Weights of a small mixture-of-experts language model, trained from scratch on English Wikipedia.
Size: width 160, vocabulary 8192.
Experts: 160 experts in each of 10 layers, 64 GELU neurons an expert, 8 picks a token.
Training: a variant of Muon for the experts, 451M tokens, 6888 steps.
Below are experts of layer 7 (counted from 0) of a mixture-of-experts language model. Rows are named router (the router's row for the expert) and show model dimensions 0-159. Each number is 50 + 15 x the weight over its row's rms, rounded and kept within 0 to 99.
Before each expert's rows: "mostly gets" lists some tokens that are sent to it at least half of the time. This comes from a sample of Wikipedia text that the model never trained on.

# expert 76
mostly gets: "ford", "bert", "bury", "wick", "ham", "ston"
router:39 53 33 47 41 68 88 47 40 53 46 74 52 68 48 64 28 60 50 50 32 71 51 61 28 76 57 60 58 64 74 45 43 46 77 19 70 55 63 65 68 42 46 62 56 46 39 61 61 64 79 64 55 81 47 49 51 64 63 51 50 36 61 54 55 43 71 41 57 60 73 57 38 48 63 47 42 37 57 58 59 52 59 38 58 24 27 44 79 42 46 79 61 66 51 61 49 49 62 08 46 61 71 52 68 50 22 57 56 71 11 61 57 43 62 59 60 54 67 45 46 57 49 47 67 49 48 66 22 30 16 34 59 54 50 68 44 62 55 69 47 50 77 26 40 68 48 59 34 70 15 45 35 55 37 37 83 38 37 46

# expert 26
mostly gets: "Member", " BBC", "International", " Old", " European", " UK"
router:35 38 64 39 63 60 66 50 38 64 38 61 49 58 39 46 63 42 40 34 21 27 53 17 45 32 71 40 23 55 53 49 57 61 67 43 59 71 28 47 65 26 24 74 50 45 36 39 61 34 16 42 34 51 39 51 63 87 59 37 67 48 46 62 40 57 79 42 30 37 44 67 42 31 43 71 62 75 65 65 53 39 63 34 60 42 24 59 43 58 60 63 59 44 34 48 61 66 42 61 67 70 50 62 55 29 44 78 20 63 23 57 37 68 41 60 42 48 45 75 74 57 44 29 64 69 50 52 54 64 53 79 43 42 66 68 71 32 59 28 61 48 49 43 62 46 43 59 30 57 61 46 82 32 28 26 58 33 38 32

# expert 155
mostly gets: " McC", " Dan", " Johnson", " Mik", " Kl", " Mc"
router:49 53 70 49 50 39 73 44 64 69 73 64 57 49 54 60 70 59 54 52 33 40 48 41 45 44 49 44 38 63 41 67 32 36 83 47 65 47 36 27 83 32 42 52 42 78 14 49 43 38 48 48 45 47 42 40 55 63 61 31 56 65 21 92 48 50 70 48 54 30 45 61 67 29 60 17 64 49 42 46 40 76 52 47 69 29 54 54 66 40 71 40 86 56 64 45 43 42 48 80 51 39 79 51 41 41 20 48 55 51 63 61 31 50 53 28 41 54 50 60 49 52 52 59 57 77 67 49 52 64 74 56 62 31 49 38 67 33 57 29 60 52 76 49 44 40 51 64 47 50 69 56 25 63 79 07 40 44 32 23

# expert 123
mostly gets: " [", "-", " “", " Mc", " •", " von"
router:50 44 56 62 46 44 30 81 52 52 67 23 54 15 19 43 48 39 71 41 55 64 41 30 40 38 64 44 55 46 46 39 68 36 40 77 43 70 34 30 69 46 60 55 54 46 60 50 62 31 60 48 49 58 60 58 40 62 48 13 48 79 68 64 55 29 53 31 58 38 24 44 44 30 44 59 34 62 52 74 68 45 30 63 81 50 32 68 68 58 39 39 68 73 40 75 34 36 45 50 52 38 54 15 69 44 18 34 43 26 68 54 77 70 37 46 44 46 70 31 65 40 35 51 36 79 51 62 74 50 45 27 55 30 52 57 45 60 35 49 45 53 61 65 66 48 39 73 64 48 61 48 12 50 41 41 40 51 44 71

# expert 108
mostly gets: " dis", " Cre", " pal", " Socorro", " hur", " sand"
router:23 55 60 51 33 29 41 53 53 24 66 58 43 51 47 38 67 73 34 22 56 48 33 39 71 47 44 44 41 54 63 35 40 39 77 44 71 48 36 42 47 29 43 60 44 69 45 40 49 34 48 58 81 23 56 58 45 44 32 36 57 47 56 52 43 64 24 64 37 61 74 45 49 30 65 29 81 36 46 68 57 39 44 54 37 32 38 65 51 44 62 52 34 36 59 64 29 57 57 52 63 50 80 65 56 35 23 35 44 50 48 58 67 49 72 62 65 43 82 62 19 28 58 78 29 46 58 41 77 34 61 71 70 65 55 52 46 55 73 66 29 81 40 75 58 73 57 62 76 34 58 62 21 29 38 56 42 46 38 72

# expert 78
mostly gets: "amb", "cc", "pp", "uv", "irc", " ​"
router:21 45 55 68 36 76 60 54 43 53 31 44 59 56 32 61 53 65 54 39 39 77 71 41 37 55 57 36 79 56 77 55 67 60 72 41 33 82 57 41 53 33 75 40 47 42 42 69 52 29 63 56 42 29 54 46 52 63 44 27 31 37 40 46 48 47 74 51 42 57 66 38 17 61 46 53 49 45 65 40 41 38 19 44 75 47 26 44 49 80 66 57 54 71 66 58 58 75 38 42 64 44 72 53 22 50 35 55 33 49 53 58 48 30 67 38 34 33 36 73 20 28 35 68 28 52 53 57 37 31 45 28 89 37 60 69 76 77 50 44 30 71 45 47 51 56 42 68 38 31 36 48 34 48 60 52 29 30 40 50

# expert 98
mostly gets: " began", " used", " However", " said", " announced", " described"
router:59 60 41 67 69 60 43 28 37 59 46 45 28 57 36 31 27 67 25 38 49 69 63 19 44 82 61 59 48 29 52 39 58 49 59 42 25 65 55 47 52 47 54 59 41 24 27 66 34 33 38 53 65 72 24 42 60 56 64 63 22 30 47 43 43 56 56 64 72 53 40 51 55 38 42 31 91 60 64 54 65 48 70 33 58 21 41 18 66 34 46 45 35 45 60 40 37 65 76 57 36 47 57 61 47 45 51 48 36 62 58 63 38 66 41 39 32 60 39 58 48 69 38 21 53 21 64 65 38 72 37 48 45 62 60 64 60 64 54 38 68 53 56 79 71 74 75 51 77 60 51 66 66 45 84 37 46 32 40 73

# expert 3
mostly gets: " UTC", "DST", " 11", " 2012", " U", " 2019"
router:36 35 47 60 30 27 48 51 54 30 49 82 45 66 36 59 54 55 79 42 32 25 39 44 40 65 39 52 64 68 57 54 82 36 63 20 55 72 51 64 62 39 41 35 71 58 32 54 52 37 24 42 58 52 62 39 39 57 48 47 38 42 40 78 65 52 74 16 55 32 20 61 75 61 67 59 50 43 58 16 53 43 78 58 41 29 54 34 38 71 68 45 61 79 26 66 71 50 70 75 55 36 20 59 37 43 53 77 34 43 31 39 58 69 63 49 30 69 48 44 57 57 37 59 28 68 50 36 52 53 67 43 25 51 60 41 54 56 69 38 53 65 87 39 40 63 43 62 64 57 35 55 50 34 62 62 45 60 44 36

# expert 45
mostly gets: " m", " km", "″", " mi", "°", " k"
router:45 68 52 43 33 30 36 26 56 66 64 63 70 52 22 46 57 42 54 52 34 46 34 62 71 26 59 46 71 57 33 68 71 53 43 61 53 61 28 36 35 70 45 42 71 52 66 42 67 17 40 28 15 46 51 33 73 50 60 67 55 62 45 54 71 58 48 60 41 41 45 58 48 47 47 36 66 52 46 46 42 26 38 71 28 40 19 30 34 59 66 50 32 46 15 57 50 27 60 59 46 72 37 54 60 50 64 53 60 56 54 51 57 66 51 51 52 31 62 65 44 55 48 59 51 35 62 17 65 42 39 62 41 28 51 55 65 44 76 43 49 51 42 42 59 47 55 37 77 39 61 72 22 24 79 81 14 81 19 56

# expert 20
mostly gets: " int", " coll", " mid", " self", " tw", " red"
router:50 57 57 61 26 43 38 51 24 51 53 47 43 64 30 34 61 76 39 57 44 65 46 61 37 53 76 71 51 62 60 40 15 48 35 73 61 55 84 45 65 59 60 48 42 41 66 41 50 44 77 56 58 54 36 23 60 82 55 41 77 34 50 54 49 34 54 50 61 61 74 48 61 64 31 28 60 57 49 57 68 13 73 22 57 35 37 57 42 39 38 58 25 40 23 71 19 68 52 42 62 52 65 62 36 32 29 61 36 63 50 55 52 35 67 66 48 30 35 70 44 59 48 51 36 69 33 68 46 76 62 59 35 32 74 40 45 70 88 74 34 39 56 50 47 28 53 41 57 53 32 51 36 27 26 42 55 37 42 48

# expert 18
mostly gets: " addition", " interest", " success", " comment", " response", "cess"
router:48 32 50 63 18 62 38 59 43 45 53 40 48 58 67 36 53 53 41 67 45 60 35 75 51 55 43 71 44 67 89 63 32 39 35 23 44 57 65 53 33 32 30 39 46 68 62 37 69 74 55 57 48 60 44 32 62 49 72 57 36 46 53 65 51 69 13 79 52 59 33 78 46 91 38 26 63 48 29 56 61 53 52 43 49 60 26 50 61 50 59 58 48 58 54 69 53 57 44 45 36 30 57 61 27 40 51 67 40 63 42 46 66 50 58 59 59 44 43 62 25 53 59 57 42 18 67 52 31 30 70 29 29 73 52 67 54 46 68 61 49 27 26 61 65 21 69 56 70 44 66 47 71 59 12 40 62 28 65 37

# expert 77
mostly gets: " Animalia", " .", "@", ".", " ​", " JPL"
router:64 53 62 61 84 44 30 51 55 34 48 33 52 24 37 58 72 52 48 55 69 52 53 16 69 54 41 41 59 30 25 44 47 56 65 65 67 60 46 22 36 63 41 16 40 52 47 75 69 43 54 54 51 53 58 81 40 56 66 55 48 46 62 40 71 22 49 37 65 29 53 56 51 42 44 53 40 65 44 46 75 44 31 44 29 23 47 48 45 46 76 28 68 67 51 64 37 16 64 49 55 43 64 54 48 41 58 56 35 54 47 78 24 79 45 70 37 34 65 16 53 58 27 56 60 50 90 57 50 42 66 37 50 70 67 66 73 53 24 37 70 53 80 22 49 49 65 52 47 50 68 48 30 54 54 51 71 64 48 57

# expert 11
mostly gets: " DF", " MF", " MPC", " Swing", " JPL", " FW"
router:20 59 34 58 75 60 57 56 34 56 64 74 64 29 63 49 59 58 66 60 53 17 34 54 43 33 77 45 24 44 43 72 59 38 73 36 56 65 38 62 64 47 45 47 63 38 27 46 66 40 38 63 43 55 31 34 61 67 53 45 39 34 78 73 80 45 68 45 53 53 42 54 36 29 40 44 36 63 56 28 41 33 49 33 36 26 45 17 41 40 42 45 75 41 42 33 53 47 47 46 68 68 48 68 58 27 37 62 24 53 39 59 48 72 23 74 55 45 52 55 34 41 39 22 46 69 36 66 47 29 54 66 48 65 77 56 59 56 57 18 66 67 37 27 55 49 17 49 61 51 36 61 77 23 59 35 40 63 37 52

# expert 66
mostly gets: "SA", " VI", " Jr", "ON", "CC", "MP"
router:41 77 65 45 38 59 65 67 62 26 67 51 80 54 51 58 63 30 50 68 44 48 48 31 46 32 53 54 59 61 31 37 64 75 71 40 60 61 53 49 57 67 25 56 58 57 47 64 57 22 38 51 34 63 55 38 38 49 76 73 39 55 50 77 82 32 80 26 35 45 55 30 54 41 40 46 38 63 57 33 54 73 58 42 12 31 16 31 54 45 68 38 67 55 46 46 61 42 76 60 36 56 75 39 58 57 49 60 32 57 22 64 54 63 35 50 52 54 64 36 58 77 42 56 56 61 42 62 36 46 53 29 26 62 59 54 65 57 36 08 70 67 77 47 62 55 51 63 74 61 23 53 39 41 67 36 32 53 31 45

# expert 145
mostly gets: " Animalia", " /", " Apps", " chronology", " GER", " BRA"
router:38 28 44 60 61 63 39 52 49 61 61 58 61 39 34 36 63 47 73 51 62 40 80 66 45 36 27 47 53 42 45 48 33 78 38 66 47 61 41 63 59 69 37 10 33 27 41 45 35 37 48 56 46 55 66 82 62 73 36 26 33 59 35 65 69 49 59 24 49 56 41 34 44 46 41 74 36 59 50 48 38 58 45 65 59 48 82 30 51 48 82 48 59 70 45 56 63 15 73 55 48 27 18 52 40 30 12 38 65 64 59 58 22 61 64 51 42 50 61 40 44 38 66 40 46 56 28 35 43 49 59 31 53 22 47 32 48 31 37 33 63 46 60 37 60 44 38 75 31 44 36 29 45 80 66 26 39 52 51 54

# expert 106
mostly gets: " exc", " fo", " ev", " mot", " colon", " cap"
router:53 60 56 82 34 44 51 47 61 55 53 55 48 57 48 66 80 60 45 49 61 27 50 66 87 46 54 53 44 51 30 38 61 39 68 41 49 63 24 42 45 20 64 52 41 80 29 34 49 35 39 41 77 45 41 47 55 45 51 51 60 52 51 55 47 66 38 79 28 52 75 53 42 55 47 34 78 26 42 74 31 32 68 37 58 63 36 54 45 55 53 51 35 36 65 56 36 58 46 74 63 65 73 60 46 27 37 45 51 56 64 50 47 60 59 47 48 60 60 61 18 25 48 92 58 21 74 31 57 27 53 64 77 55 54 44 54 53 49 32 51 82 26 47 67 74 79 66 65 30 76 70 20 42 63 55 42 64 53 47

# expert 65
mostly gets: " Animalia", " |", "aged", "\n     ", " →"
router:41 49 31 60 36 46 38 65 30 65 39 54 68 21 54 38 68 55 61 29 44 51 71 38 29 41 40 44 66 27 38 57 42 59 52 24 43 29 39 15 38 70 53 19 56 32 32 35 47 57 39 39 55 41 61 55 53 71 50 50 27 44 61 46 66 68 57 34 37 35 27 54 42 38 46 45 35 66 51 44 53 74 45 55 63 73 44 44 31 24 80 31 71 52 43 81 67 35 54 55 48 45 63 40 29 59 55 18 76 57 60 62 58 66 60 60 44 52 51 52 61 46 37 36 56 73 40 39 33 44 54 53 34 46 67 30 33 22 23 40 63 50 74 49 22 47 27 70 44 34 70 35 28 51 78 77 41 54 85 56

# expert 4
mostly gets: " ISBN", " Coordinates", " number", " Number", " listing", " born"
router:44 35 33 42 51 48 28 54 36 25 65 69 55 40 29 47 50 53 47 37 65 68 54 48 65 43 30 35 63 41 34 42 26 51 62 32 22 61 42 32 31 60 41 23 23 42 45 32 49 63 22 33 40 47 51 31 50 59 24 63 43 35 59 53 69 61 56 37 40 50 35 56 35 64 46 56 54 60 57 30 49 74 58 43 36 54 66 37 39 44 24 36 49 62 26 56 68 41 28 50 57 25 36 06 30 24 52 51 65 74 52 63 41 84 60 56 41 53 81 61 25 31 49 40 47 40 56 58 38 57 71 42 58 59 74 50 54 38 43 30 50 66 73 71 55 74 45 48 27 45 37 22 32 27 69 68 45 39 41 20

# expert 132
mostly gets: " player", " president", " actor", " Player", " artist", " writer"
router:57 53 56 19 43 63 25 66 46 66 26 75 57 74 66 60 35 55 26 23 42 54 49 53 34 74 56 40 66 82 50 46 47 69 32 25 20 50 57 83 63 45 55 54 39 37 28 30 21 62 16 41 42 70 31 38 41 49 44 63 65 35 11 57 57 67 57 34 35 60 52 43 55 30 44 60 53 68 60 59 63 61 22 40 40 36 80 43 64 76 40 60 58 66 59 31 48 68 68 39 78 52 42 72 58 48 64 34 44 68 18 26 70 54 45 44 81 40 51 68 59 45 30 33 26 54 55 54 36 54 48 35 50 33 46 57 63 64 57 57 66 43 37 43 37 58 58 46 50 45 52 53 69 59 27 48 53 49 53 57

# expert 64
mostly gets: " moved", " led", " take", " increase", " took", " control"
router:43 62 43 71 52 60 34 45 22 36 25 36 45 42 46 48 45 58 42 53 52 65 20 79 45 68 26 40 67 39 82 41 53 59 31 50 48 52 65 55 36 36 57 53 23 33 43 53 66 77 29 60 81 59 42 43 65 45 29 80 55 45 77 44 43 78 34 80 68 78 49 72 60 38 49 42 52 50 37 37 45 66 66 46 39 31 33 62 78 20 14 78 25 54 61 51 56 72 61 68 50 47 45 68 31 63 70 32 53 76 52 44 62 71 63 51 55 35 46 59 37 44 55 43 53 31 60 80 47 55 45 40 56 50 39 74 42 48 50 49 57 79 34 74 50 45 60 29 39 64 30 47 61 58 43 39 62 46 34 53

# expert 158
mostly gets: " Tele", " Un", "の", " Your", " Super", " Ki"
router:56 31 58 53 24 50 24 78 42 65 42 31 48 60 48 47 26 43 49 49 44 49 53 50 37 40 33 49 48 61 51 75 35 60 60 58 34 61 45 54 77 81 68 63 36 78 66 44 32 43 62 47 61 46 49 45 45 60 27 36 57 87 40 75 44 33 66 29 67 60 31 54 39 55 28 59 29 67 61 66 43 65 48 66 64 55 55 52 51 46 60 39 71 55 82 64 26 28 56 40 76 73 77 62 51 42 31 50 50 38 62 28 76 54 23 63 34 38 32 28 74 55 39 37 47 74 51 36 53 56 42 45 50 31 64 25 35 25 29 33 49 42 51 59 41 51 51 56 48 16 43 36 70 65 29 30 33 70 37 75

# expert 52
mostly gets: "por", "shi", "iti", "eni", "ati", "athi"
router:56 59 64 44 54 47 20 22 34 39 55 49 52 69 30 44 39 63 87 38 53 30 33 75 54 81 42 35 45 44 49 40 34 42 70 35 49 46 44 69 59 44 39 72 33 46 50 45 44 48 43 39 83 51 47 40 77 35 31 39 49 50 57 40 44 45 46 69 43 58 50 64 60 73 57 56 68 49 53 76 63 23 51 45 69 25 11 35 77 39 55 33 58 33 75 25 62 43 45 54 30 73 71 43 31 31 38 43 30 68 61 46 53 36 66 40 52 57 71 59 22 48 60 39 62 70 38 58 32 35 31 49 56 46 61 59 51 70 29 52 36 56 59 36 53 86 45 69 55 62 58 30 36 78 38 37 32 38 41 80

# expert 60
mostly gets: " William", " Michael", " Robert", " Thomas", " David", " James"
router:66 69 65 51 49 63 76 50 35 54 54 68 56 60 45 70 40 50 40 54 49 73 66 44 21 59 65 28 40 59 51 41 41 54 80 42 57 60 72 45 69 36 48 63 40 42 26 65 46 47 63 43 36 63 54 44 49 64 65 46 61 35 39 68 53 46 84 46 81 50 56 49 65 33 68 29 31 38 65 47 70 77 41 55 62 32 56 38 85 30 57 65 78 45 37 61 64 53 43 22 49 56 74 41 52 49 25 48 55 30 41 76 67 34 70 48 55 47 63 50 49 62 46 34 69 66 49 78 35 51 52 38 63 40 59 76 45 34 46 73 63 49 79 25 52 50 53 62 30 67 18 53 28 78 45 29 75 38 48 22

# expert 15
mostly gets: "|", "featuring", " |", " Loss", "aged", " :"
router:40 48 23 50 36 43 40 60 40 43 57 53 60 48 48 37 51 48 57 31 79 50 59 44 32 42 50 44 61 33 27 50 17 78 49 50 40 62 40 32 50 57 62 50 64 46 45 51 27 63 64 34 45 39 52 41 44 68 64 28 48 32 41 60 53 50 77 32 58 61 46 62 43 49 27 66 26 68 58 32 61 83 56 68 69 61 62 28 19 26 59 40 70 62 50 58 60 27 47 43 74 27 47 40 35 62 52 16 79 45 55 35 86 75 51 62 43 54 59 35 51 53 74 25 50 50 50 50 51 38 59 42 64 32 59 31 33 45 34 42 63 27 68 51 46 76 34 71 23 20 65 27 83 45 75 49 36 66 48 40

# expert 61
mostly gets: " renamed", " von", " Chris", " joined", " William", " defeating"
router:56 41 53 35 55 65 44 73 38 61 54 53 51 28 30 44 61 30 34 42 68 55 56 48 46 49 57 37 44 41 28 27 27 52 40 58 61 62 51 36 16 55 37 73 59 31 37 46 54 40 31 40 60 53 37 72 52 67 80 45 39 17 76 34 49 53 48 41 57 31 54 43 52 24 49 65 17 71 62 58 59 57 25 81 56 44 47 36 42 45 43 47 58 88 20 75 41 48 31 56 41 50 33 37 51 60 39 63 58 30 37 49 45 51 40 65 46 67 65 50 39 49 57 27 83 54 55 66 53 33 35 51 72 49 69 87 25 49 28 56 43 53 87 57 67 61 45 61 40 74 55 53 17 46 48 41 40 36 30 26

# expert 112
mostly gets: " Brook", " Pal", " Carn", " Gri", " Fal", " Wy"
router:42 62 53 60 16 33 64 58 55 70 49 76 47 70 57 56 66 54 40 38 22 35 67 49 59 33 33 29 54 76 57 44 44 37 70 27 73 55 25 34 43 36 30 52 40 82 51 46 49 29 26 34 42 38 68 49 41 35 48 53 59 45 54 66 51 69 55 48 41 59 38 52 50 57 47 50 55 47 53 80 52 42 51 40 52 22 41 43 46 74 74 53 48 44 44 74 40 64 55 79 47 49 68 72 56 57 11 60 55 35 57 69 31 50 45 59 58 37 62 66 23 18 32 68 25 73 59 44 56 42 49 60 80 55 67 46 65 59 43 48 36 80 62 61 60 83 49 75 78 30 51 45 23 33 54 33 46 59 38 30

# expert 70
mostly gets: "cc", "oot", "zz", "iji", "irc", "gg"
router:35 52 48 60 37 73 49 51 60 55 51 33 72 54 17 51 48 80 54 34 29 34 68 54 33 49 72 30 72 48 79 51 55 51 67 63 69 72 40 50 37 16 37 43 41 42 58 65 56 47 50 43 53 37 61 55 37 56 50 51 45 66 54 36 28 35 79 37 34 60 47 56 65 69 66 50 42 52 48 76 31 52 41 29 73 52 38 09 45 36 30 50 62 68 41 55 49 61 36 30 52 77 75 62 49 35 37 42 52 30 41 78 32 26 69 58 34 36 27 62 49 38 43 75 39 36 77 80 57 35 48 19 77 51 60 68 57 74 47 48 45 68 57 38 37 48 20 50 58 34 35 63 55 63 63 32 40 50 43 41

# expert 30
mostly gets: " social", " art", " research", " health", " Civil", " public"
router:54 56 46 60 49 60 64 41 42 44 45 57 52 55 78 69 53 33 35 68 52 63 40 41 74 39 62 34 50 69 52 48 64 36 63 59 40 80 33 64 54 40 28 61 35 64 71 47 49 62 36 49 67 69 52 64 74 69 56 67 58 26 51 36 62 56 18 58 53 58 48 60 38 43 46 43 96 61 60 43 45 62 55 28 52 33 38 69 64 86 62 47 62 44 64 27 49 72 36 71 43 46 69 56 62 40 41 45 49 76 46 60 31 35 46 68 34 32 42 64 43 45 56 57 71 24 61 36 38 82 61 51 31 40 42 48 68 50 81 48 67 54 39 72 60 49 74 58 85 59 78 61 77 51 12 36 56 50 69 27

# expert 136
mostly gets: " politician", " president", " player", " actor", " artist", " writer"
router:71 79 52 44 44 71 32 48 20 48 48 72 78 76 69 63 41 44 36 45 37 42 56 44 43 69 60 45 50 72 49 34 57 56 34 25 49 56 63 89 30 60 36 46 49 46 41 31 58 56 29 53 54 58 33 72 35 47 66 84 76 42 44 57 84 76 38 20 32 46 54 34 45 25 54 79 55 58 44 40 42 65 43 57 30 37 53 56 54 41 58 59 73 51 11 43 63 45 44 28 49 65 49 54 32 67 53 36 47 74 36 50 84 37 46 37 84 48 39 55 47 38 38 32 65 38 37 38 53 44 72 30 35 42 47 62 53 51 42 43 61 57 24 52 46 56 59 74 42 62 49 43 49 81 55 44 66 22 53 36

# expert 156
mostly gets: " University", " California", " Army", " States", " Republic", " Catholic"
router:62 55 58 68 43 50 52 54 32 62 66 62 42 73 49 60 20 27 39 52 43 34 55 31 35 60 57 43 56 75 52 34 72 43 73 31 47 52 51 51 38 43 29 38 60 80 53 39 52 54 28 33 63 53 47 44 36 54 70 67 55 35 65 67 80 61 52 18 33 76 38 49 46 23 77 68 71 60 43 48 50 33 48 35 55 34 21 42 87 59 32 74 59 46 34 48 64 58 21 17 38 43 67 49 63 53 42 43 42 74 32 58 47 53 32 45 64 41 24 32 34 46 49 44 54 50 39 48 47 52 49 25 63 31 42 47 72 32 56 80 57 54 41 58 63 44 51 58 49 70 54 54 15 45 48 27 76 35 72 16

# expert 5
mostly gets: " including", " called", " include", " wrote", " includes", " renamed"
router:67 43 54 43 63 45 33 68 35 49 50 33 56 38 45 55 27 14 35 42 49 63 64 51 63 53 37 56 23 40 29 16 17 59 26 60 41 76 49 61 21 56 61 30 55 23 42 63 73 63 31 39 44 45 43 60 53 56 74 54 41 31 67 59 28 41 53 43 58 23 48 51 63 31 50 70 23 63 49 68 48 79 71 83 52 79 58 57 52 26 51 38 46 48 27 49 73 59 17 30 52 31 35 46 63 74 63 39 44 51 56 37 60 42 47 54 44 69 22 40 65 58 30 36 62 37 30 39 38 35 49 54 72 47 60 53 59 67 35 39 44 28 55 56 77 66 47 47 54 33 45 42 61 29 39 39 29 31 44 59

# expert 150
mostly gets: ")", " Animalia", " Clade", " ·", " )", " Insecta"
router:80 40 41 46 31 59 50 49 33 52 64 46 59 42 65 62 58 39 59 26 21 52 71 65 44 56 36 42 41 31 37 64 48 70 59 56 61 48 64 49 35 60 31 05 64 32 27 61 35 76 24 41 48 45 60 73 63 72 43 37 39 57 49 47 71 51 46 32 55 42 28 41 29 34 48 71 44 58 48 30 48 56 34 52 41 62 48 38 48 29 65 18 39 56 32 51 43 33 61 46 65 51 50 67 12 72 47 57 37 45 33 74 44 70 76 32 55 33 63 59 15 54 40 41 72 77 34 42 38 46 67 38 18 40 55 57 62 25 34 65 63 77 62 41 53 39 36 69 61 52 81 37 42 50 71 59 43 37 52 54

# expert 68
mostly gets: "SA", "DA", "AC", "BS", "TA", "PS"
router:53 70 51 32 44 72 44 47 59 54 62 61 76 50 47 46 52 31 55 55 43 44 38 28 41 46 52 32 63 61 32 63 65 51 51 60 61 59 52 46 49 79 40 45 52 29 80 68 53 40 36 70 44 59 57 31 58 44 48 58 32 64 66 66 77 27 46 35 40 39 39 52 50 35 40 61 41 56 52 21 28 26 43 29 25 26 22 45 53 54 67 43 66 51 33 26 54 23 77 48 28 59 45 30 69 56 54 55 40 75 42 55 61 77 64 46 45 45 87 43 77 55 41 90 48 52 54 45 35 29 69 37 27 76 62 76 67 64 26 36 56 54 43 27 65 56 28 70 52 61 40 19 72 47 71 42 44 63 60 52

# expert 75
mostly gets: "EA", "OM", " Jones", " Baker", "odes", " Yes"
router:27 63 28 58 62 71 55 38 48 71 74 80 62 41 74 17 49 61 52 75 44 19 46 43 51 50 62 52 32 27 61 60 47 46 68 42 43 58 46 77 43 21 52 65 69 42 38 54 68 43 52 69 42 64 36 38 50 56 48 55 38 30 78 72 78 38 64 38 55 50 67 42 40 38 55 24 54 48 35 33 41 22 44 39 28 27 56 23 49 40 31 49 64 46 63 26 55 45 45 53 59 44 79 71 46 32 47 60 58 51 40 63 70 49 11 43 64 51 38 89 37 43 49 41 70 57 35 75 39 34 59 59 53 62 55 52 55 61 37 33 69 64 50 14 60 50 24 42 52 54 18 59 51 34 53 30 49 43 41 50

# expert 133
mostly gets: " Loss", "-", " •", " *", " “", " \""
router:73 62 49 77 38 31 26 92 33 46 64 29 35 26 21 54 47 56 49 32 65 68 38 41 58 34 66 44 54 34 47 56 49 54 40 64 73 65 41 57 76 61 62 69 38 26 52 31 50 48 65 71 64 66 47 40 68 58 64 21 59 55 72 53 64 35 46 49 72 35 51 54 31 44 22 60 35 58 60 82 44 95 30 69 84 65 41 65 36 49 51 41 54 72 44 66 53 56 32 36 71 61 26 58 65 46 38 48 50 32 65 31 77 57 26 50 63 50 67 51 64 33 44 42 49 46 70 46 72 35 43 45 41 38 49 40 39 48 34 51 46 46 45 68 57 62 39 59 37 44 64 32 62 44 26 71 45 47 27 59

# expert 144
mostly gets: " Animalia", "Gls", " Apps", " Goals", " Insecta", " chronology"
router:64 22 32 16 43 48 51 48 27 64 46 72 66 36 46 35 68 71 80 21 51 41 48 61 55 54 36 40 43 40 37 68 54 57 56 25 45 72 31 63 43 80 42 20 44 37 38 50 28 74 28 64 55 41 70 68 33 73 29 23 41 40 60 54 72 68 52 53 46 45 30 38 41 41 80 63 38 59 60 27 41 43 40 39 40 51 75 32 41 23 61 37 50 65 40 73 48 31 64 30 33 37 51 56 23 43 26 50 60 80 42 47 21 48 73 65 43 25 34 52 44 35 47 43 44 64 22 63 37 44 46 33 37 60 38 27 52 38 43 54 61 59 57 29 36 40 33 55 51 36 55 31 42 40 62 65 38 60 44 47

# expert 114
mostly gets: " it", " they", " who", " he", " she", " them"
router:38 45 65 69 73 53 66 44 58 31 52 77 57 25 50 30 37 63 45 74 36 33 60 65 30 79 64 42 13 25 38 62 59 74 47 30 32 54 78 58 29 56 57 61 56 71 28 38 51 40 69 55 57 53 38 64 58 29 57 57 49 56 35 54 64 59 48 44 54 34 29 46 40 53 56 46 35 49 62 41 49 47 25 57 26 62 83 34 32 38 15 51 59 39 59 41 66 80 32 62 30 41 56 46 67 42 42 28 26 35 61 51 46 49 79 30 44 47 26 49 57 50 56 74 58 60 26 11 45 50 61 66 69 60 48 31 56 63 20 50 59 43 42 32 47 61 48 46 63 73 21 66 40 46 54 30 45 36 55 54

# expert 46
mostly gets: " Died", "present", " October", " November", " February", " December"
router:41 46 40 56 95 41 33 35 33 96 45 65 48 39 60 65 72 51 59 56 44 38 36 57 31 56 83 49 39 31 34 53 43 57 75 61 51 55 58 56 72 68 25 43 68 44 51 52 59 48 55 34 30 60 56 39 48 49 52 50 25 55 49 56 66 51 54 46 65 56 41 72 36 54 53 65 42 73 60 18 48 51 50 58 45 69 42 30 36 45 39 47 82 55 55 62 38 49 77 54 71 33 42 45 51 60 41 56 32 41 52 75 59 56 50 64 36 37 47 64 64 46 33 28 34 68 25 72 40 34 79 56 25 49 60 48 52 66 83 41 61 40 61 57 27 42 31 68 36 65 32 21 67 54 77 63 45 10 50 29

# expert 12
mostly gets: " including", " include", " wrote", " announced", " includes", " called"
router:57 49 56 63 55 42 51 74 58 40 66 33 41 41 58 71 46 26 19 38 41 68 63 42 53 78 21 56 38 27 39 38 44 65 49 63 56 63 41 48 24 56 57 30 66 28 52 80 83 38 30 33 44 57 38 39 55 79 74 60 46 44 73 38 45 56 60 52 61 36 33 66 77 61 52 65 44 68 51 60 41 56 61 68 53 70 83 33 49 37 59 49 40 52 24 50 68 38 31 54 66 27 30 42 62 76 70 37 62 48 65 36 63 44 60 75 45 45 17 53 48 61 54 36 51 35 37 59 16 44 64 61 77 75 62 34 66 49 39 32 53 55 50 62 67 64 53 19 66 51 41 37 70 32 51 59 30 64 37 60